config = dict(
    n_layer=12,
    experts_per_token=2,
    d_expert=192,
    d_shared_expert=0,
    moe_layers=[1, 2, 3, 4, 5, 6, 7, 8, 9, 10, 11],
    router_score='softmax',
    normalize_top_k=True,
    balance_bias=False,
    init_std_router=0.0277,
    vocab_size=8192,
    optimizer='adamw',
    seq_len=256,
    dataset='wikipedia_en',
)
Below are experts of layer 4 (counted from 0) of a mixture-of-experts language model. Rows are named router (the router's row for the expert), gate (a neuron's input weights, with its number), up (a neuron's input weights, with its number) and show model dimensions 0-79. Each number is 128 + 24 x the weight over its row's rms, rounded and kept within 0 to 255. Numbers have three digits each.
Before each expert's rows: "gets" lists some tokens that make up at least twice as much of what it gets as of all text. This comes from a sample of Wikipedia text that the model never trained on. Tokens count by the router's weight.

# expert 6
gets: " (", "s", "ly", "ing", "a", "es"
router:115145119125124120135151122096150106112158135137145152153121119131146114158140132148152134119187114129136184137096101127134118133150101103100151113119126142114127112131132148132129143148146108161116132099167137114124127113159139094165156113
gate0:151140163136136117116140149139137091130136117143103128141109171135125154125090151136099135125136121146152170140112137161113164139119139114115122119141116150136150158117144133152149120133112110091156128107147111103113085146120081130137126159
up0:121131163161165108109095125163156097074079083098126158162117106144110124116119150140147151103164116127104159141134137096179164142142151134116119140164136159110144106132117184149113177156111139127156117114112132135123137183126165125138166142
gate1:099105164178148126097095161116119101166149091126169092120146131158094154104138119138136116154154106120157180170138089147106135123130146146101136149105101123128134123167119123191107095146150172108158109113112097106132127150147139107163161130
up1:122094095127107123145169135132144155159130122128166138102125151137096139139118087171136139155147159172160155116166122137110112129148139129134137144129110133133135143151106150167137084130136144135130142129112139102148114156150109125154146119
gate2:145096096151099123103142133136136080145164126152098126119167187138093114111127124088118162136157140129130135108106118125111127101135098143155119145149126123135140143104114167104094091122100116071139068118130070124105136138135098085127113113
up2:115160089123174119117175146124131119102117119122134133090098161140148171167136138142095102080130101174083128099115146111140129173109141133119118137111090112176111125120122128157125134083131127160120147131153177103144151144155091148148163139
gate3:170134109141127168111111130131111121152094145101116140121113107121145154114091102137130096116107145112124194097171170105123097113109124135110121126148125113175138153119119137088135183130177142120131141105132125114098145099134074133108148149
up3:113174144129145144136128139109115079135158175138123111141148116142137105118120096131132132143131157114066124148164107138142141150142154121097118159143114189125131127150069126166152117160109077123102117184103146079113110122145119124144165116
gate4:116100104123136140124100133109081113124152119136107091117103130108119123144115162142142117109117168124137148195132129181149079106132100140103080134104140066104143156135180108170140121124173134100162144094151116103129152155151102073144136117
up4:083100141127087118102142177121106124146098118135157139114104160124144145152196127125134155116153104124182147140102136156126103101144101115162133140132113083134141119147100115122137166188149138161131135124167113120138129155129167109111130102
gate5:127132136109113163133151130121086166124129135149106103068136111109161151147135126125132110123102119097131093143136103129154123073162088133110104162129144114110126144089154203104087131074154112086150105122135131145131153140121126149137128136
up5:112083138099135143059118119111153127146119161138153130153131105110147130111098128128127072129138169163111106147097132138110098115129129127116133105136095147149113137164145153176132174107148112128149149128113115107158139117109082151136135098
gate6:122138131127149160109153119138105105149164142132107130162157138091140133144112083154149164089081130117133134154156135161143129141067108139072087126106142100161160140157170128117133148147123127084136134072157177124115120101167150143138148148
up6:151135105168127142102099123100136142123129146094107079098163129124099112126136135142124094130117089120108144119173119097099133120115119128124107125098131164121148109162129169095153142135140143119140118194067122095113131130135126117102146090
gate7:113136106138147133119153142125136113141143165089154119086147166148111120134147110148190151100127110147152148153128137140139173152101094142130092121132130107101141149104132127131121109153163138124168166134124133112171128107118085099091147155
up7:136144102105135149107092121140087148139135111129105129109157136121079126143167182101117171145074145160161123131163107163149124143151139135125079129097107128141134125093104085130135149145136149130099117131100153067152154126114119110133112158
gate8:153117151118127119096107123112151111201152178087093164130146120102146079156141149164117107139117154106112173157152131147094179145175120135122140157142136120129169152169149143162145102168150135109131134097116104118132121123132107106106168150
up8:129110122111140095109166127123155119128119103117109142098096137138164167105119100127092085151111171135158146116151136154124123117150065153124111150146112114100129130121171116130122093174142143080137090121150133086131151112099145106103155154
gate9:140139098160143130164152156096165126128158176150108090127094095141105148140113166155114090125107127101116091161142148148149107153157116149100133106125172150121162143122157118114138118126137181083168136158110137122113125099109106093076099128
up9:170094144140130106124114188147066159138127135124101098103115113122153109143122165149169127139099080125152121153134120138135148144142149140128124080109144169145163158092153123133135162144133095129111138125097156164140159130121125096128076170
gate10:178107169111136127108153120106124102163162094089124113158110131139100107111133147110154129120166128078152130156100098114124153141141159138105186128105132125170109186102121151103127166118124072110195096070085078119104118125112142101123103126
up10:120135134152155145085099125126126109136141126133116122167100151134153133098136122112096165099125125112102118139145153093130156104096092140117129116123143093128156113179138149149105130124177110137133134117105139132119149079114151110106124157
gate11:125121107150127165131118173153108137130123110121118140112125128111105109127161092120129132171158175089152121106133086154174124112106098133095175143131113130124121144136112128135142090139146147134140117111149132137140156151126130087163148171
up11:143184154154120152122100090152115163114091101110154134072137080168090146161162113085134121164127159150077102115165124139164136073156134118142147170117157159091149090139125166122123084099159133161106115157111123110132163099099139068150164139
gate12:115146099150110133122128161167094106190169098162095121161113118137104121123141154136134121113163161132093101113123136164139126113099150122104070133123152112109154118133094114139105121104169133100135145127115147147131115172144101096100113169
up12:120176107074164129153128157121139098165164158143135142144160150114148158112117091131146131101160151125121134166144118121125112124093120105097064129152129165130122122152132076112148146134143179113138123106143110080121102141134093171115120143

# expert 9
gets: "\n\n", " 1", " 2", "|", " with", " a"
router:101171141157096142143123098130105110122139127123151139169127118143140150101133119081124117149148119098119065140138119173125089127131130109117131112164178086085115080106091192119120115085136132138114112126140095135125110081103099093126118116
gate0:165104136104119139097103126141136067178150173138121123126101185125136131140139143126122108147116121136162170110159145135154162124103143110116140128147099128112129158142116158161124115131168138086125101121127111162106111172119135101133162141
up0:163134153126121116132138118141114149113131081133120126118168126117113169101142139107133149141122123111138136141122124099132116128122151136159138163130121171134138081079141084137136171146131147109125171132140179119116150106149112155079144150
gate1:152116113166128113097155133113127106147137164112126103082128127123096153094120167117149142146128124109153144197085118172121155078117141144092131109128084147122108161141132154153133109124160150134154191134084132123124108152119086126145148154
up1:108090100125087164131126157146101161146100142146105130109143136089132100194123115158127126161169116131162125113121160109121165149143085118129106146141141116141136145118126135114140130115136124112131133123104144105141053121138096155122160145
gate2:145129137165132093108123148110164086132159119158077125103170161136102104150120114083139155178145166130159111124096079124127128143128116154169163145151091119121167136139127155142113087090112127083125111114117084161116126084128142097163123147
up2:147121123098165135115111106119087110120135109088151134146106171104139141106137144142099114104149142116086148100137193121142156145124143128116118118121126099176058143127119146161084149109138113156096109123167147116098116117127135133131149140
gate3:135125099119092146116120117143168080142120155121118155172111133141134139100110114153091156135120123122121170116163153104118131132121154131098179140106136129168119146107113130127130139151160147105101108078156094102118121123103108116125197155
up3:083162162103112099168130146138097116123170153144138107118186097146139107136159147123131122126138157159068123107134159111102133107197119134157090163143140161118151113140101130156123131128111129128149151196137176093100136150191161118140108107
gate4:155106141122156127108128163144116103135124116098111096151093168127126106126127133124141127146132198113119179162108112159148112127078106142088161159152137083097160173141109137131138134077174133101118163123108132127083156141173087113170105131
up4:135092109147089116074128163128132108136091132139108148122082139141110133169167171128133143126140123133167125097100128179131157134078081145174138119140122105151153116155087132148105198131156113174145089142106162137138109135100142126117140102
gate5:145138113112094166144123135112155108178124138143107099108089136121132136165126121144169101110156159102140092118156155104169175096124148117096134184088147107075125131047101136107130155100157122083152076121137109167123082115147141105092135114
up5:120097170141150123076146112091170151092135139122108096133164103153132161143107091111137089135137117100098157150121127154148091120134116142172114116162112164132124152153139114105158140108148128088125103152099110147115186132115112123154136131
gate6:113198153131130120130201108126106104166147154131164121163142124093127106096087099158155143117080130115124120151147162131171096103131126131089065140123150135134137161141148138115130137162103163089138074103173151166156133116142128114163140162
up6:128138129142131139140105147162133122138142162122126112140138131108116108129164117144088144131108098085070127117144148110138123113149119135117111128063117128119112116155100106081094166152120187169078109150085137096064145172128069118151138101
gate7:097104093123100169092127132113140117165168143116144143093124162132072110134144150154144127167116148127162192144145118137156175119110136129103122135136171104135134161093122121147145132130133157112160155105124151146119172116077059079101154166
up7:130133145127125129123120153135108098128121086097132147118139142120103090158242157119103126158133145141174133127144136153138103126104138118134091106164120109145140146114104124150141123118134160133108092133106108090160142112138116120122089134
gate8:157146100140090089098113128136139092178172124116122148149159133126133121090151128146130113133116140077098147134172102159105188134138148136116140164165136098122135140133141148152146121139135158115120147132107084126102125120112131143143170152
up8:147134147148157161141142177121140119173086140099132124114108127121168099142097151093117101143141167152133146145126149129136114124142118093143121085135058130053149099170154110120114096148182139146141144110148176141097135136093144139109138181
gate9:110179128176202193135166140170140100140151163123113099148074132133126154142114102153141135135137122128143081126122165096133120176134153156102090119096101140113167130134103118106102133134154163113124116121111106140150109150130112102089128170
up9:146111103125152150125126152123129110115120166100124081098125108098136141126127132137092140114125088126140091161121114179140141140135138172110155095107112147101143133113104118139139139112159142126135132131078108144114134116131127115129108170
gate10:124099138114119070112109135158150076164174148079158118160135122130106126113145151105127126101090128139134140143104183120133113111106132120079103088140150151161097155111168148146102126137125121081173097100074120117116105129131111108155116156
up10:129145131115156101118112122131103098117204116091149107128196163121156149069128120119121122135120141102135139117092095115115154086110096136107106092091120091109157107145139107103118147178191126140133136117167106149110145140109117125073089169
gate11:096127117128083128101114155099174153119128134118120144076149142115096108143134090114114160159134169111155121118157071152175193129137116121104130166156127108118151119148133144166107101136137128146151135114159113143128124125120086114155147121
up11:155149135150064138132094126170167127123116109117151158078133128172118119168138098133106087104150175120073129110127116149121146133098116140113133169158148107121123094110118149112134122138122147145144146134138156115145181130106174085148162149
gate12:119130126135108160144132164153137107142156115150107103135119127140090145154162148121156167153146135133119110122116146143126134104116161157124092164110152147076157136147097155132107130091123146099141099129098132161107119139136079109136146124
up12:108178123123152136130112151116110137121150129112146118120122134131116112119110158137135145101123113123109107121127098133145109133114129110086129151114130128114125118123134065077150162133132158111119135147142131095126138143129130155110121181

# expert 2
gets: " to", " was", " is", "=", ":", " were"
router:192125150124149129162148164100143141118111109147124124114127094115101115129120140077115109167136124150135053129122129112118125136144089122129139135137153105145151131164084127104121151154158134120157164133159163133130143082117098166120136158
gate0:118133141092151100105105123114119109153166114118161138129118172122155140111129143121108117146131092095125177134136111121129163148120098112091157118138132116147142137140106126168165173150134113080124113117112091135120118142140080100120141138
up0:133102132129130112114107152128120131108145064085126115145171127143125144101104135148118137063148133180101159140154142117144138103132141132107096127104125161078144081091150121098118154144149134152132142119119150139119137135121140141126112160
gate1:106135141152166137117089139119134098170140137125123093115158115166129112104144165124120084153142103125145136154118120136110129088134137156100113125113092151142136131120127170184132142142171161107173106112075120116130121145147125112152144137
up1:170124092133074147100119152110111156125118118113156134095098154098108082168119103158109147196148101172134135111172075144109138164127100112142145109135083140146141129140094159166147107127099108136130153138101147101123158125105097144115139137
gate2:128147133116135099121100165130110103136149122184082121116141177154127103131085123101135158141159144133119148113099112104145140089132141151146138148145129140110163109114115154098135087062098122092140097110133104158088146115161123123137132162
up2:150135156124162087138125143111094101111134116106155165125087159119100160162188120153128107147092148165095178098147158090111133170109141129122105113086085128169108135138184135167133103124162127141093124105116158109127131126139096116151119097
gate3:166152090129123179134112125150110130165127120149122158127089152120146154118122116127134097157111134148159179129152132112102118143134085137114140149149131126152144110129128079126144176144164120106108129110110115098139144098171137086143143173
up3:111186124130099176143093110179130112122137155150122155143158105130125120142106114120135096138151140096085156120159154106105110122105074113135086134142153137118162110165060094159154128131125139142124138161114169103094136152182147092130139143
gate4:126143098119151128080094101115145125119168129119116110130104139115125140132143130151135105149114177119120133193113116156159109137094066136083137150124123087141129176121142114125146090114131125111114140102135138140143148130128113066110127131
up4:112089121140116119112150155146113129109120111142108173122080139163147125145176154119139177142143121120149097169132143101170129102120098111171169129161133119117120123126082156112116135136155078130137121116137090074151137100104136076143138118
gate5:141120131109124169113156138180072156176124150122120139070124113128093133094124115134157163130138111114139099109137116160158162085147116139111134126104153110120140154104121139104148131123135120076147101136114123144129155120148146121118150154
up5:120122120086123149105124100106197119114077098145108129167116124142148125155111098131182099154134133152090106139126130129133109115136135130138143156138125142134143125171155082087163127138097143127137148129149141140134144120116122152134168161
gate6:130146110139154151105152123111090111138147158131159126168123151106123134119099090147117091087091142121134161152168179142155094150101142140066084138068144076145170127147131117112172144131109167083135130097181164130135145110147096109149158175
up6:153136108117126120117116128165136094165176153084097092141159131115109112129158134176128080096147081101106109131143145094131134138157131117119144126098111112118119145160121129111140158154116130133104108159094128134110119129161111107095128089
gate7:108126123108091131120131164142079103144208174117133118089111132135106141173155151165109173164106119143176153133152117124158173146089108114095060132138169114104123165085075128117109083131140122082126155073151121115138097123116078118114150174
up7:110123125185125172132124135182114140129094162103117100094086108103110106159182153124100127162121110157164064135173132162135124157135138106126122124099111129108134135138094092165136135120152148154138115150090102083141126132131156105135099103
gate8:177121135134069086071113155156124106163150140127127142136118107129135113113121148155093145147121134117102097158144110153128182127101113151112114132137085122102149152115114126137094131174120118100157170117136140128112143105119119154094106162
up8:094115100145180152115147123132143134089108143119103116079114120111172096185106113112125102133159140114118092143099148126134110127154139150155191106150095125112114140164126111161163075143130123103120131135114125164108160171099156066121109128
gate9:115159089155167147128154158170135125137160118126108133150115117120111126172114154137102076143128165152157103123114147162149110163113154157086139128097137131128171154124120121083135149107121116082176114127126142126105130100174099079107148169
up9:107084110175146126097100177167100113136103115118141097126105107120121137124080178099161148102165107103155108130085143120149110146132119153123148111134136117113121147141145174145109121123166090103111117154097107135099119115189137114122080150
gate10:197092168111106076141164156140145125183137111108126113170145191102115137096156113125164153148166117102160142128098122093153135139121097134102113115120143133164113157116166153121137149097140110080133158084107155108098106129113146080172119178
up10:114131137127151116127096141131123159130186126081133124127170115100125145101127100124113103120150144108166143119130166098115152083111136127152129110113109119113148132138147103153141143136176133133144129128116132087124135130144135122131143134
gate11:078156110137133116142109172132167134117118106116102086080147136147119102128136089099122140144151153093182119130089095110161131119118106136092136139165130104123107147144121131135125091149146115143156131125147064121131129120147097114153113133
up11:129160107129092126124073139133145129141104105145142136121161139190124148158156069078134104122139193129110136098134078115148120115101128131141145175195150139127156122148101172138109124112121123132105086127130068139144161107103124131151124127
gate12:113143143128121159148134166128091112153120152136098106147156161135155134138114139128146115129111148138145087109102138144101111148132146142111081150127171127114159109168087133130166159094150160111147135128097110105101125115134103113121144132
up12:058148124089158132164140155121128141142170100114131133112175132099144127146153157147137132104151118088136090143113086098093118145132123148097124178128105134117102120114135080070166170119116145125136123156143152132103145107102149156123148162

# expert 11
gets: "\n", " and", " in", ";", " a", "ti"
router:157148156135154135114115129141099118097113127115108139089152136128128139124159123126136162112158098139097138114109153147117108172134138110147108124094143145103182136112163128130143121203153152156131120107148119133146141126037124080110154119
gate0:147133129138121165083090132150122093152153116145136150153121169110135151125143139122115117140116116090165186127107119148142153132113087123107122133143112140123141159132113113159108134125160147086145114118147099138127157123129076134136128175
up0:113088123177122141118138129126121168115102109128124136129125137106144117117137112134118166092130111164137136147097143139154118126118139137133111146116095132103146137073145112140102142133169144150125136118117156134120176139146134121135144152
gate1:097094111191151135115072134095173132152134146137119089112140146135095119121101124116135143149150129132152137188098118135119154067137138157116124112133099152119103142137097147151100088138109106103175113098111098078136098140130090087190137135
up1:111138138152154177108124119123099150136121123114125147103120148130111118146110093168111132181144093149144119155159138178116159148153151108119121138103106131120147145107101118164154096107105147133135136132143164102130115078120105161142183118
gate2:132106099117126106136127147124139101131137117162097119114149151153134138130132094107107114114172123125170127133072071089135129126113109138136124120154147138127156108111137149128140098099114138093157124125114101108133123124117137094126133167
up2:109133152104156127114126105121097142127146138118126160121100151134111156173147178102109115150140083147074141069179164139117128151169113139121141174123123149178120140134086108164120155131141124155115122150156168114110154103147141141176164119
gate3:112160096116103155111121129144159113168108160084143151180105152100160172095124142132146127171089146136133131119183124067148107110136125116091144124133147122179130151115124111141156150109128135088120152094130121086121118092148099131123157149
up3:123162161118163136139083107138099123111173152146128089139150135123133110130129108104157139107131135138091146146120172134126143131144114138141100123143109174139141112160087126141110121124077124155128162187152186129134084149164147131149142148
gate4:152132159152172144120117146129114121137145167139122082140113120096125140159143140113096139167129167116129143165135120147143141135122142161082122172099130108086155176120115127104127109136149112111158160098088097083138142159135158089129169129
up4:118116116125090135143141132131115133139145075107143166106122133112137160150182113117153162114147094132206123119073100164169148136133108109159131130129103131086121116146105124102116135135154112158117115131127113067160107139114114114113099117
gate5:127178098129121152126154157158130153159135135153140100066136117150108107160123145176127101093136098151140086120140117185128162111161148133122121179129130109131158144079133167137129111120145119070136109128136134111131145153140119125125125153
up5:125104166141120161129147103137150116132135126128107111147102125139108172169060093162141105127141151124086147145157172124147150154089138121116114097121127111092106137176140141118117139131103133130165146118081141144137159166134148132112141111
gate6:134175126143144143141153121132069110155170131118162150138114135108138096087081130148156122126114145131129145151136138122149107131132088139084084135110131125152181145152182132096197155140130134087163119096176136138116111145143142141134140157
up6:156135125136121120129140114193142121161140163136115118117189149128104083105134144153133129105131126161123111135130143110115108123129131137102086137094119143114146124123165156084179149132119144118136150142117098129119116162141133103102157104
gate7:106124090119111126110133141089170110129139130075124109105154163137088134107131105152129125150116143129128155157141113124153139138064111115101093129135131112115133145120092111144129116139168133103119134101137152118128155094081072067108152186
up7:135133117108119124135132140161112141120122131073122142099127115122108126105192168111123134167085130133160119143165128175137097159150160120104114099120122136127145143138101091162149164129166178142114151131118096084149102123115130139122116141
gate8:164120113135122116090136105125119136160153188150090143140127133124136102119144131164122117121118168101104141143154107129131138125135111128119128136162131120133147143130118110149141123143140124126125088126119088150124125114114118125134149172
up8:122127111161154131115150167109150123127098146104107133111112116140160139154116137116104064133127160149140155140126185109121107119149122122133103138103101153074138123149144125138173093156142128098100153135132130074129146104129119091126125151
gate9:130165131179163147126158138141146088142151136131113107140094131165132152132093121110125125134119129119131104101113183180162111159107134147113105118074138101127152147091147144083121133137143154093160113118114138132121143151115100085136096141
up9:196091106157129112090135167152080102125152111126089106078114081112166135155143145144130138126110078143139139125130155135144135126121116158121159102125095112108162151088143129116135128157145121126099139145088104139117122140132165167113112164
gate10:154103163115133053113104120123100105160159106076155137163104161146114151079145097127159144145169137144171144156082111111141117139130154148108114118102139140151122168134169133165089146099140122083165090084106098108111105160105108147150145156
up10:106099132122129106123110130118094106137177107075181141131125128124127173082141115109141158128138119109132135111141125133139114123126082142106093137106104147123165120192143104113108120136179128144143127149129131162111148119102155132138125148
gate11:093132118130092134106120173109114122131135117110118106093124142120134119142143112082134154112130125119157096127113112164158161116086109139098147154193139116090138157135114128164097110147142148140144133112137109138116160114102099108148094156
up11:151138100163052126140109082157156111127115133123131156118140118213157154109178122128156125089129138119097145088096173100139110135076091120155113135188165121143129103073072139125165153146149127125086094122108141109108133099151168095148203121
gate12:102103105175098160127116128157118117148140130129111106138082126153105127125117110118172172155110128178126122148109133169144138170093138116102080165089130114104164138142107117148134161140148129098161162119157162129105138150135108104119136147
up12:124134064136143112087082116100120119127128151154128104160155100133123154145121184123131124102118145151103136153107104099110124137115160112099114133146119139125099150119141101089148168156132160106163161122177160148134149135132102099103120148

# expert 10
gets: "=", "\n\n", " in", " on", ":", " New"
router:091146112136139106147111126091149098161117098153059136097136102122157138083168107172130092151089106165109113125100120155151155098108138151147091118151131149137115134102157086120170139107082127120081149116108137130126155183153135143162150141
gate0:130130121117153144081087156178070110169129137144133126144101156108132140111108114120128171107132094107152162132108143149140149159165124121107156149129137145158127137090162145129159138097147131070134148108099116144145141132148034135140148180
up0:157126120188125125123108083127129133117132109089124132139145101157150136090106145164123098105165135165102129139123163174129131127143149127134130134114137164098139105111129112107097133143155143134127121134107176143132124190134148150119136145
gate1:139117127157142108058116150102134124149142155101134102107164142147070081098135143140155094138136144111126163153123131160118126084104146144090132105096099126140115137139163153168135121140138134114133097105069113093145119110103068095169118144
up1:114121126139121138114126126155088151127187090111161172126116098091130096155138114205140106157176156150117113133161136133130126115097121087096135121129129182121137128141083151155175145124109144086126172122097125088149122092105085156137165127
gate2:108142127116125131117086146094160100166148141183107119067129187118124103142132147124188152157145139121181153137102106084133133077173110150141112140164110149113145155147140150132116082124088118076136111135160099162112117134142107090122116121
up2:133124109146174143109124113122126095102116112102116141147100153139130173146121142120073102091144139107097149104134153113124114138109136162122135123106103137184121117135123108129121147135148121135096144127140123092157154160140148122157183143
gate3:156127090124098121114128118135141107160100142123080152182097104142126116107109109106131130150118164081137163111130162108151099137156154141090142117146172116174136147119110130113133148136148143095141112075088095143115125055154119181101120118
up3:109179082134134169113067146086052142135162104144146117120154137146155127160118130121156119147145138119082160161126151084149109119152093123141058148144121160122152133143081150120115128115115111111119119165154145140133103120163120107117130125
gate4:129112145136105120087129141148135120117166107112100059151110143110138107144147164112129115136135141137139154195156134122149146109097128141086094160132176088099157165125166123159110121080174148143156125082116141094155156112136095113145119149
up4:111091106112105148119122125135099126152105100144123141157119094135151137141122129092157135126150132095165120146100150142124146113128084109165111125164136090147115120132113104165081128159134093151177145130159109167137078119095183110096150089
gate5:149134142125134166130142125150133148189128158135115080076150129118139121082129134145162085100115129107130107106127088136184172084129122116117132167088109113112147154117147161132133101130156139078155110112134132101151123104115152135105149129
up5:140106141078143124108126095087156173129123132145102114145116119100121140119106102146129101138090150143088133118097144128119132169144161150118103111153111105156160088127162137125077139097070104147147145114072142097127132146112101157139121115
gate6:107141119104143148118150128133124140155142143126151169180104122106173120121104126151157126143084147119133143122146146158171095130094113109043096135096156123157161158166159143140170169136112174103155109111146128130082106100152152120182179169
up6:126104092124128112151110104144114123151169162122111127147144165103076071121146108153127161079091103108049177146137160112124124157149092127166135139091215180130131125160142126146150124146117144119144066179107101133117079131110087091138133105
gate7:115145075170131145104127124106135121150103142090096109090112143105108145115132120155110133126129145123153132149153133116173191152064128131098100120110133100094166187131121160130089103101156169110186129105085127111121117149130060094111176129
up7:110123129084105151085126138138124108108149151085112165099116155119138120148172127111115148154144134147164139140182153116105106152127148172138084134115124114151136152132112100144131130192130117140091119111118127135119111144122135185098054123
gate8:135137137143102116063160151136146102189171161140106124132133133103138116096145118123127136160124165108151154127161108148109165112135097134120142149117144141166142150177157132178119091169112130113144111121105087122131117135083101116133154161
up8:104124107150157155129145168135145122118107149148119141121151099156154126181141118169129119127137154130117146127115112077107143086111128121150118128116126123084144115132164105130131098110117144106111153121172146125137152112066122103147181156
gate9:102136097144207145147133156125141119122139134142100098176118103133145143125129129144097125142142141082124099153110150131128110186126144166092124137085100098142158141130106114111112149136149126122172116105094145127113115085131083103075101166
up9:142087187148123152121088169161123121110132123149093063098135133128166121130134143145101124098145064119153107145105130150146156133167133156133173107097110099122134149147104108140143157137155129111123145131135123132131118162161127108151117134
gate10:141101138139117093068144146115128135156100119081119103155123151135131128117156147102182163151127135133184126140097129102112130126114114098081131113087126157145109184101149144142130096119120121098153128097094075090101126161139104107154115147
up10:135104142120161110081122126126087150133138112120143096132128160156147098098132132125165158136137117089182147109082106123156155095121099108117101076131109086146139114141135140158143104135154106125138140130164104128098154136092144147123140158
gate11:101138116097116117111118165131146156110120127132121157131125155109122131132141139125165148123132137125146124133123105125187173139066122131100152168177090090113127126106118165134146125133099138124133134091182125085127144104146147138146160153
up11:111148124105113108162104100116160139106110135139171114111138143121106138146121067081129141098124175151126089120115090114142081141134114126116151137138144162121135118163115161126107133131136119144131123107125109143138154127162177113155123117
gate12:119118118091129145146131142152132107170167099148111111157143118125111096117144129134115161129127139153150110154113130128155121126111133135092078153112159111110147122129134145134138153145151130087152125123138139111139116104098101128130152143
up12:130147101126119112144144168125087148134133144104143133148166112117067158133151123160146112119123118125095097128159129124121095112158113130116110181100159173132111119099125107103134128137142162125139123132152137125119131144147119134135153160

# expert 8
gets: " the", " as", "s", " which", "The", " his"
router:096114143110105162137117095114106146133128140103130179129125144151143107179131184150146102115088101133103125148166141092127139117129108129164121152118157147138125107142107096140157170107110104116126134161099163165131154094157118119150147136
gate0:163099121105141133077124136145144094166135091132096127084099157125163118115130179136135123145149104113110177149146113137152131116154114121110135144135134143143153140110144133118151117147179106079103128130137110119117130149144099159135103142
up0:145126148174136103118141131116114143113134116135126145172169141128115178096103149102120148132112144149118152141121152120146146134152153145123155122155097142098150111133140096122109166124119123129122115136107169123129114112138108139095131119
gate1:128102120097132116082080138105145099168144113118099106120149110133116113106139148128119102124142099137151130166100098096165133098101121131103121130094122145156116163153114138183068084134148145115113105089075154131104091137147119131165143123
up1:138137079102149151105141104143077156109134136142155173106114144086140129191135092156103129177097122090140117133144141145104121145147121120115155115153122115152150122136104141137145112133122111137103107141146169114135128112114124140124166105
gate2:120078116082145106117112122104162097158168089141111112084182156118123110100117102107126168133151141124157129138133133118131153137124139183155129122138102121144164123119117153108096105121113136085111128124135066139120144138149131091129106155
up2:161148143155143117088163114123118115126132117150107122141079161124150118164129149109165067122146129119057144057132107131132103185115146114129106136125091129184127148103129158153145121143110117190122127141104180125092123124148128158153172154
gate3:129137130113121156099115120095149123126102150125131151172107144149123148116079107094098170124154164076134149094135104114146113134126097123108137151115159099131106167142100122099163137163147126133114122093143124112135136086156123123117119166
up3:147123121137102135133110138070104123118129115164134127123097147131094160137131103136116102134144146099082128161141111131175125130137098135134124191196112116132148164099091144152079082087110122137141148184151195135141152153159134111157119137
gate4:123094158136129135140124151131104127128147135145149077130095134120122121132144134172143132102117173132151153178113169144146165154097111142094131129121100096096138162130177113112123111085174155099146140109118130107141174144143089106121087144
up4:107074091137110155114112146120134116165091085133108160110131153150133130147147111122099167122147116101181126140109146170129145139114104114160169107115147120157111073131109101159103184150160111165129133137119093129138127102111156102122158104
gate5:141123135114070159123142135152101152147146143118117099102138125090131117127145137151145109121141109123154090148141130112155173090167140124123116166081143075121151133112133148145136139104155113059144094100100135166122152095104118150127153121
up5:115114206122122121111132104134136095140132154167111072126109123111127173099133142096121094144121136125118111169146140094163155171127138103129094130150102094136132127158111133143128154110153133063164131135089103122078154135125119108155158132
gate6:137149142123132157131117130169080083160185147133123123163118100115131114114108134164162120131093117095124124144140124138157108099065116127094073185094181102152166126133134116153160133114140173117150107106160138152107130081163113141160130165
up6:118153101147114115106143113139129109119173108105098104131131119095110122132168127166125077121116065141099078091142122108125160122129099132125121162119113177112134137139117129137160169137113157117105108179106122106122153119147109079126181124
gate7:140131101100145162101125121116131129156146143114118123088127150087082104136147134153126127149102131099168145159140114112194161132115150145102099117124165097098141176151125146118103102123163172099167129116133122120143162124142078078113161154
up7:108104105116183125135155135110132144117110149108157122111110138142084100137167110107090154138081129160180116128176126138129123142118119121140095138161134105147154136100098128151143130141170150132161157120135114130170143132120122113110109146
gate8:177155157094132144089147138141090120177120131101122158101169124088168112119130140154132115131112144070124152153171105141117161142141094153113128133158137155137143142140155134139152110124148107081103105114151099121106132117135119155108148143
up8:144131144128132119134107136103164124113093144105097111129113123187172127144132146126126126123090160198151165111085176136142107124096103091149107134128131120115123128137189089168143079159141142150141128117145112106172127114106138119163127165
gate9:110150159136169134170138163158129121149122138139111094147141136144122135171112104157109147164107131100095093106082116194150076132125126142091147157084114122114171117115143120159134120128140142098154131126119152154069149095168112108139158153
up9:142104168152154114085109166149105125093142147110081072051120109102121142143177100135130173098124113108170125112126138183137170135127148161142137152158150118104169139106145086103145135097123155120113117124133107128115136133135161140103132170
gate10:158086159095096133111149116117129103181145132113104127146123140123078075067145129131151156115156147127173145135110134112142176157133117130106128140095159126186117128102145127151120111105119122094160127100104120143095097123154137103144100163
up10:111118106130114126117089123161070113123148125102131128124124142122116106086138073135088148143112176148149148108101145127135151113148116132136107150121148127125154120119170126111152108145141122132156150114116120126108146089127126146103108140
gate11:104130096090116165087148151145106127125096132091082137083139134106121086147145114138148156142121146117156106124114086135152166118104115132080147170144119084109129148162125118144115097143156154117118105117150095094097094138127130112164147131
up11:143162150097103149127108105138165153118128112112154173110123128128131117176138130113104122128124161113112098156115131118172119148137118133140148087161161151154109094176104125137143114145133135146117123130121138139125152092133147146175129101
gate12:148148116137114130168140179113082093144165136145119096141113148101114122128131087131117128134137159131116129167111139150125093131108148122089065139108164047115164127131118117124120113104145138120166138108141122136106105118117128153112120128
up12:143139113152134136131113153083099140159156149148122146124155128110100135121094108131107128137125130140123148167125111136132114129119125118112106165123141158125105139101132088100137140122137145121140107121161104115135117114128131126144148147